Below are experts of layer 3 (counted from 0) of a mixture-of-experts language model. Rows are named router (the router's row for the expert), gate (a neuron's input weights, with its number), up (a neuron's input weights, with its number), down (a neuron's output weights, with its number) and show model dimensions 0-255. Each number is 50 + 15 x the weight over its row's rms, rounded and kept within 0 to 99.
Before each expert's rows: "mostly gets" lists some tokens that are sent to it at least half of the time; "gets" lists some tokens that make up at least twice as much of what it gets as of all text. This comes from a sample of Wikipedia text that the model never trained on. Tokens count by the router's weight.

# expert 35
mostly gets: " sea", " about", " www", " using", " want", " produce"
gets: " |", "|", " about", " between", ";", " over"
router:56 29 79 68 49 42 44 51 38 61 28 71 58 18 82 25 47 63 59 47 56 43 66 52 41 21 61 73 32 43 59 19 76 70 32 62 39 50 29 49 31 44 69 69 73 66 71 17 28 33 60 41 46 36 83 50 60 55 72 33 35 32 51 70 39 57 23 58 34 56 44 65 56 52 65 51 59 49 77 23 68 53 51 45 24 71 62 61 43 39 64 22 65 61 58 23 52 69 67 74 43 69 57 28 54 67 43 67 38 63 28 61 59 65 29 42 47 28 59 62 60 52 54 09 59 73 40 59 35 29 43 39 57 27 56 45 48 17 61 36 72 50 51 47 31 61 37 27 56 41 54 47 47 47 63 61 49 40 40 83 48 50 45 80 40 50 60 40 46 41 39 57 45 32 59 44 38 43 73 56 45 38 45 51 63 40 62 52 64 56 45 50 32 57 40 52 58 52 74 59 72 32 46 44 49 26 64 71 60 35 59 52 50 42 59 74 88 59 57 38 56 57 57 59 62 30 69 68 45 36 60 54 55 72 26 57 66 31 60 41 67 53 38 40 47 54 21 62 44 75 70 62 75 35 69 45
gate0:61 78 43 24 61 14 33 61 34 32 56 57 58 27 41 49 60 29 51 53 58 43 45 22 59 56 80 47 34 50 74 56 29 51 64 44 39 23 62 56 20 55 71 26 37 64 22 41 41 38 26 31 36 46 47 47 55 29 42 60 62 66 63 38 24 45 60 38 42 59 60 35 68 37 42 69 69 64 10 53 45 53 71 49 64 42 51 46 49 46 41 54 35 28 40 59 70 72 40 41 85 47 33 67 46 69 20 71 40 40 47 49 69 54 67 35 25 45 59 60 41 52 54 79 42 41 65 64 32 64 64 51 21 59 27 70 27 58 70 60 85 86 48 46 35 30 57 45 33 58 65 63 62 58 52 33 58 11 33 37 64 65 45 65 50 53 55 25 30 50 52 49 54 66 56 53 44 60 27 44 62 53 42 46 32 43 61 66 30 49 57 80 26 76 54 67 45 50 47 64 46 90 57 28 36 57 51 43 57 65 47 49 33 59 58 50 62 70 44 45 79 68 33 61 65 46 42 47 70 37 53 67 59 58 61 73 68 48 63 46 62 22 53 54 44 43 52 62 79 46 43 40 45 47 39 32
up0:52 43 62 48 38 72 51 52 78 48 40 50 51 56 61 44 63 63 38 78 31 52 89 76 39 34 32 60 64 40 43 55 40 44 56 48 52 88 43 42 76 38 58 75 54 38 54 56 66 53 65 50 33 68 65 61 36 81 47 13 57 42 27 52 52 60 33 66 62 50 44 60 29 53 64 34 65 43 76 56 64 54 38 48 41 52 62 58 47 49 65 36 24 37 50 58 69 44 51 49 19 51 69 37 47 34 40 41 47 69 45 44 53 43 45 54 68 28 62 56 45 34 42 31 42 67 59 20 47 50 46 47 57 30 74 44 57 28 21 67 27 43 39 66 53 91 49 57 47 38 22 30 52 48 83 40 40 99 72 61 53 82 48 45 54 53 58 65 80 44 26 63 48 58 48 42 31 61 76 57 50 51 41 44 66 61 65 63 65 65 62 36 26 28 42 50 48 34 60 55 61 42 08 71 44 36 50 67 60 69 67 37 43 50 37 46 51 35 57 49 19 37 57 53 50 40 61 88 28 58 75 62 39 47 50 52 30 33 41 39 52 46 35 45 35 53 35 37 21 44 47 59 21 42 58 47
down0:40 82 48 44 49 81 41 52 57 65 39 59 60 43 35 84 44 41 74 62 74 30 39 34 39 55 53 67 43 71 68 58 56 35 66 61 42 39 78 69 75 72 33 36 62 44 46 64 64 52 50 48 58 50 56 29 50 80 43 52 43 55 49 59 53 47 53 49 59 61 58 35 53 76 61 85 62 48 49 35 65 68 51 51 39 61 30 60 36 64 71 52 50 55 51 78 85 33 59 49 18 70 67 71 40 56 42 12 62 40 61 57 68 49 38 70 70 67 49 58 44 38 72 42 31 61 67 56 54 19 38 57 45 42 44 75 41 60 36 98 53 47 47 63 53 41 51 71 58 46 54 61 61 77 71 71 30 42 51 52 56 65 37 41 46 34 39 58 36 75 50 76 73 65 30 55 49 54 63 29 35 37 35 73 37 54 46 55 29 54 63 44 38 39 33 36 60 39 32 41 43 41 57 59 68 54 44 55 49 57 32 63 39 72 54 35 61 60 45 41 29 52 22 15 47 47 59 51 56 59 36 78 45 78 52 44 41 40 62 44 41 55 85 46 80 60 79 37 38 23 60 82 57 45 45 83

# expert 115
mostly gets: " From", "From", " titled", " called", "″N", "restling"
gets: " |", "ie", " on", " from", " called", ":"
router:48 52 53 60 40 63 46 59 24 29 42 55 45 52 70 31 71 61 56 37 40 38 69 46 64 62 70 32 41 37 63 73 57 28 43 55 87 27 68 73 54 44 44 50 60 68 74 58 85 69 51 48 68 43 51 40 47 22 62 36 60 40 36 40 55 46 68 45 43 64 37 60 74 41 64 28 68 29 22 57 72 46 65 47 38 44 67 67 50 72 39 41 55 51 65 41 63 59 35 73 47 56 59 40 40 80 64 44 79 75 59 27 55 33 69 42 32 63 50 68 60 25 23 89 57 76 31 63 71 60 51 32 49 29 43 42 41 41 40 43 49 38 78 69 55 30 59 45 76 28 50 60 51 55 36 60 21 68 26 45 50 67 21 58 50 60 39 60 29 48 41 35 70 45 50 47 59 57 37 21 53 31 42 70 60 32 27 59 59 76 54 35 25 65 46 64 54 27 54 65 43 35 70 45 56 44 49 75 73 60 81 50 60 55 43 50 59 48 41 53 60 58 56 25 43 56 41 63 46 76 64 48 45 82 45 51 51 76 63 63 65 38 55 25 66 18 57 50 66 38 34 62 72 52 55 47
gate0:68 33 71 49 26 55 50 40 56 38 41 68 42 64 55 41 59 57 73 34 60 56 57 45 34 53 59 34 63 76 51 47 57 64 67 42 66 38 61 52 62 62 34 49 53 61 69 64 44 50 46 55 39 70 65 61 59 34 64 46 52 31 55 28 46 50 66 19 45 28 45 60 60 77 63 22 66 56 39 65 90 69 58 34 67 58 69 41 53 46 27 70 63 54 41 44 72 48 55 77 50 60 55 57 59 47 50 43 60 53 69 60 45 32 49 37 30 36 58 55 21 47 51 24 35 31 53 38 62 53 48 25 57 70 42 45 30 47 53 61 77 43 44 45 71 46 33 44 53 54 38 47 52 52 25 51 37 46 57 33 40 34 39 33 60 54 57 53 30 59 60 35 67 11 36 66 15 76 69 39 43 41 65 48 45 75 32 49 62 37 69 62 67 43 72 52 37 33 26 50 29 57 76 54 66 33 57 20 49 51 40 39 38 30 63 70 51 10 51 16 32 61 29 37 43 59 28 64 60 44 57 62 29 48 70 40 61 62 37 60 67 17 24 46 67 51 79 52 40 80 92 36 86 50 45 62
up0:41 25 42 76 25 49 41 37 37 34 42 55 44 55 46 30 46 43 74 21 52 50 60 34 34 59 64 40 68 42 39 38 53 77 51 53 71 49 51 46 55 63 52 26 52 58 70 31 43 24 53 45 41 57 67 52 50 40 52 42 53 37 29 31 66 48 72 23 56 22 47 53 48 77 59 16 54 57 27 59 74 57 37 27 62 40 65 53 79 52 18 53 67 57 52 36 78 60 32 77 46 67 49 55 44 50 58 34 40 37 38 45 33 37 45 42 31 51 49 69 44 37 43 25 55 45 40 54 70 47 54 31 61 65 28 53 17 52 40 67 70 37 57 64 73 32 52 58 54 47 52 48 64 58 25 58 55 39 26 33 46 48 47 63 65 55 55 59 36 74 82 25 40 18 56 65 08 70 69 40 48 53 57 60 48 53 28 35 43 38 71 83 57 43 69 55 43 34 20 36 45 71 58 37 74 27 69 26 36 47 37 56 37 38 44 73 65 33 49 27 54 64 33 38 70 65 42 47 58 46 55 52 42 68 57 71 57 61 35 62 60 46 45 48 87 57 81 76 68 59 69 45 82 55 48 54
down0:39 57 48 49 53 67 42 42 44 12 41 63 38 54 42 56 46 36 62 51 58 49 64 67 83 32 66 61 29 28 55 68 27 34 28 45 59 71 48 31 59 70 45 51 82 49 50 59 35 66 82 23 51 39 42 53 71 57 26 46 63 69 66 53 56 90 47 53 53 46 59 70 59 64 53 63 34 48 51 67 56 30 58 61 53 61 82 45 84 62 73 68 22 73 74 39 44 42 58 17 68 52 66 42 20 60 41 62 43 45 37 50 68 28 81 59 68 18 52 44 57 58 48 40 46 63 50 41 44 50 59 34 37 42 58 68 11 63 40 40 65 65 26 37 57 31 48 51 54 53 72 49 67 54 60 34 77 50 34 42 57 72 46 42 35 65 26 52 41 61 84 34 65 62 42 43 59 39 58 57 54 46 37 68 31 73 54 34 32 51 61 59 40 58 47 53 27 77 46 38 58 59 29 79 65 31 88 53 57 49 54 47 57 54 62 54 38 45 39 36 69 36 53 31 42 56 61 70 58 47 38 37 63 74 65 67 47 41 49 71 47 27 53 34 75 22 48 49 53 38 84 27 49 58 56 48

# expert 71
mostly gets: " •", "):", ".:", ":"
gets: ":", " |", " the", ";", " •", "):"
router:41 75 49 50 47 64 49 39 41 36 52 18 55 30 68 46 65 63 45 50 32 52 67 32 39 51 64 62 49 42 42 73 44 54 85 65 64 37 36 47 40 42 32 64 40 59 35 59 43 55 37 33 73 57 62 38 48 70 45 43 27 25 27 59 31 65 39 63 37 68 64 32 27 16 70 63 75 44 27 79 35 43 40 46 65 77 40 66 26 28 70 73 66 33 35 58 66 49 46 70 40 52 21 32 50 70 45 61 58 49 55 62 61 59 33 47 49 63 21 63 54 46 35 80 60 64 65 79 58 54 35 57 52 45 50 26 16 25 70 70 61 48 46 62 24 61 73 38 61 79 33 72 63 61 63 59 61 42 25 67 45 38 42 31 43 44 75 25 61 46 53 53 31 50 41 66 61 47 56 73 51 34 37 63 73 70 34 44 50 54 36 70 33 48 75 75 48 62 29 51 69 54 36 58 41 52 45 71 68 50 50 35 53 64 47 52 40 48 43 59 73 62 62 44 68 41 41 40 39 72 45 69 73 64 68 55 68 43 33 32 53 51 22 47 30 31 25 70 46 66 60 55 60 32 78 48
gate0:75 53 81 46 48 79 44 50 45 38 62 60 52 62 46 60 63 55 41 61 59 47 58 55 40 46 66 22 49 70 41 30 57 52 46 54 57 45 57 38 28 38 46 53 57 32 63 37 39 59 51 61 60 60 30 61 47 60 99 39 38 46 41 36 69 50 48 68 61 00 48 44 47 63 48 33 43 44 58 33 55 48 35 46 43 45 42 62 69 30 47 44 61 50 70 50 80 57 62 88 77 56 79 46 42 51 69 50 62 37 39 62 50 75 75 44 70 51 38 50 37 65 52 30 54 48 76 46 38 64 24 16 57 54 72 69 62 62 71 43 40 57 58 40 77 20 50 49 37 62 22 46 65 30 57 19 88 67 56 64 29 40 46 58 46 56 47 48 93 37 63 41 53 28 77 65 36 43 66 33 42 36 49 34 55 53 64 45 78 33 50 58 50 41 24 26 39 70 46 68 34 50 38 67 64 60 39 46 34 63 55 34 32 57 69 66 37 41 66 65 40 62 71 49 45 43 61 56 63 50 38 74 43 37 35 26 45 18 73 51 59 54 49 64 42 46 41 75 31 70 56 61 73 50 66 52
up0:33 81 53 18 49 43 50 39 54 35 67 44 56 27 53 66 55 62 31 27 32 32 40 49 43 53 27 39 85 59 42 38 52 34 60 58 28 30 61 55 43 42 41 52 46 31 28 36 58 60 43 52 43 64 57 51 43 58 45 74 60 39 72 27 17 58 32 46 56 32 29 70 65 57 71 43 45 32 49 75 47 47 56 65 61 53 70 43 75 52 66 44 45 50 35 65 57 62 29 33 29 53 28 27 56 55 40 50 20 52 46 12 66 47 20 41 41 49 58 59 56 57 65 66 23 70 57 10 39 66 76 72 68 45 40 81 23 35 55 71 70 46 31 48 48 43 46 60 42 52 63 56 51 44 52 56 51 47 37 70 39 86 66 48 48 40 51 45 80 54 46 67 34 48 61 54 30 35 60 61 38 47 35 57 61 46 36 34 57 54 75 31 41 57 45 73 39 34 09 64 30 39 55 47 25 32 49 70 25 24 47 47 50 80 41 71 36 19 42 49 59 68 62 40 34 24 39 42 37 38 54 55 52 78 50 40 33 64 52 22 48 75 47 41 45 62 60 65 55 41 39 35 48 24 61 54
down0:47 35 29 59 53 53 55 48 50 55 44 47 45 53 54 44 28 73 73 35 40 74 33 52 51 74 46 48 53 47 50 53 36 63 31 70 60 51 51 66 39 66 66 58 49 43 67 41 56 44 56 68 37 61 21 60 69 35 30 53 44 62 49 60 51 45 49 75 49 36 52 29 53 48 56 54 50 47 65 48 61 17 42 62 62 38 45 72 22 53 79 33 61 45 68 57 37 33 42 77 40 45 51 47 53 57 76 61 63 59 61 81 53 27 56 87 35 46 37 35 58 53 87 57 34 40 39 66 60 53 29 51 49 67 39 58 58 36 46 36 41 59 55 29 52 70 36 37 67 60 59 56 52 65 35 27 05 59 64 39 57 53 44 33 77 40 48 80 17 44 66 55 45 62 75 42 73 75 44 51 35 70 33 69 21 49 40 38 40 53 22 60 42 78 52 42 48 31 80 57 51 56 45 88 37 58 69 33 39 58 46 57 58 70 70 48 44 49 84 62 65 49 61 80 17 43 47 32 62 49 47 65 56 50 34 77 51 85 52 36 73 38 47 51 65 55 25 37 32 34 78 61 59 80 66 36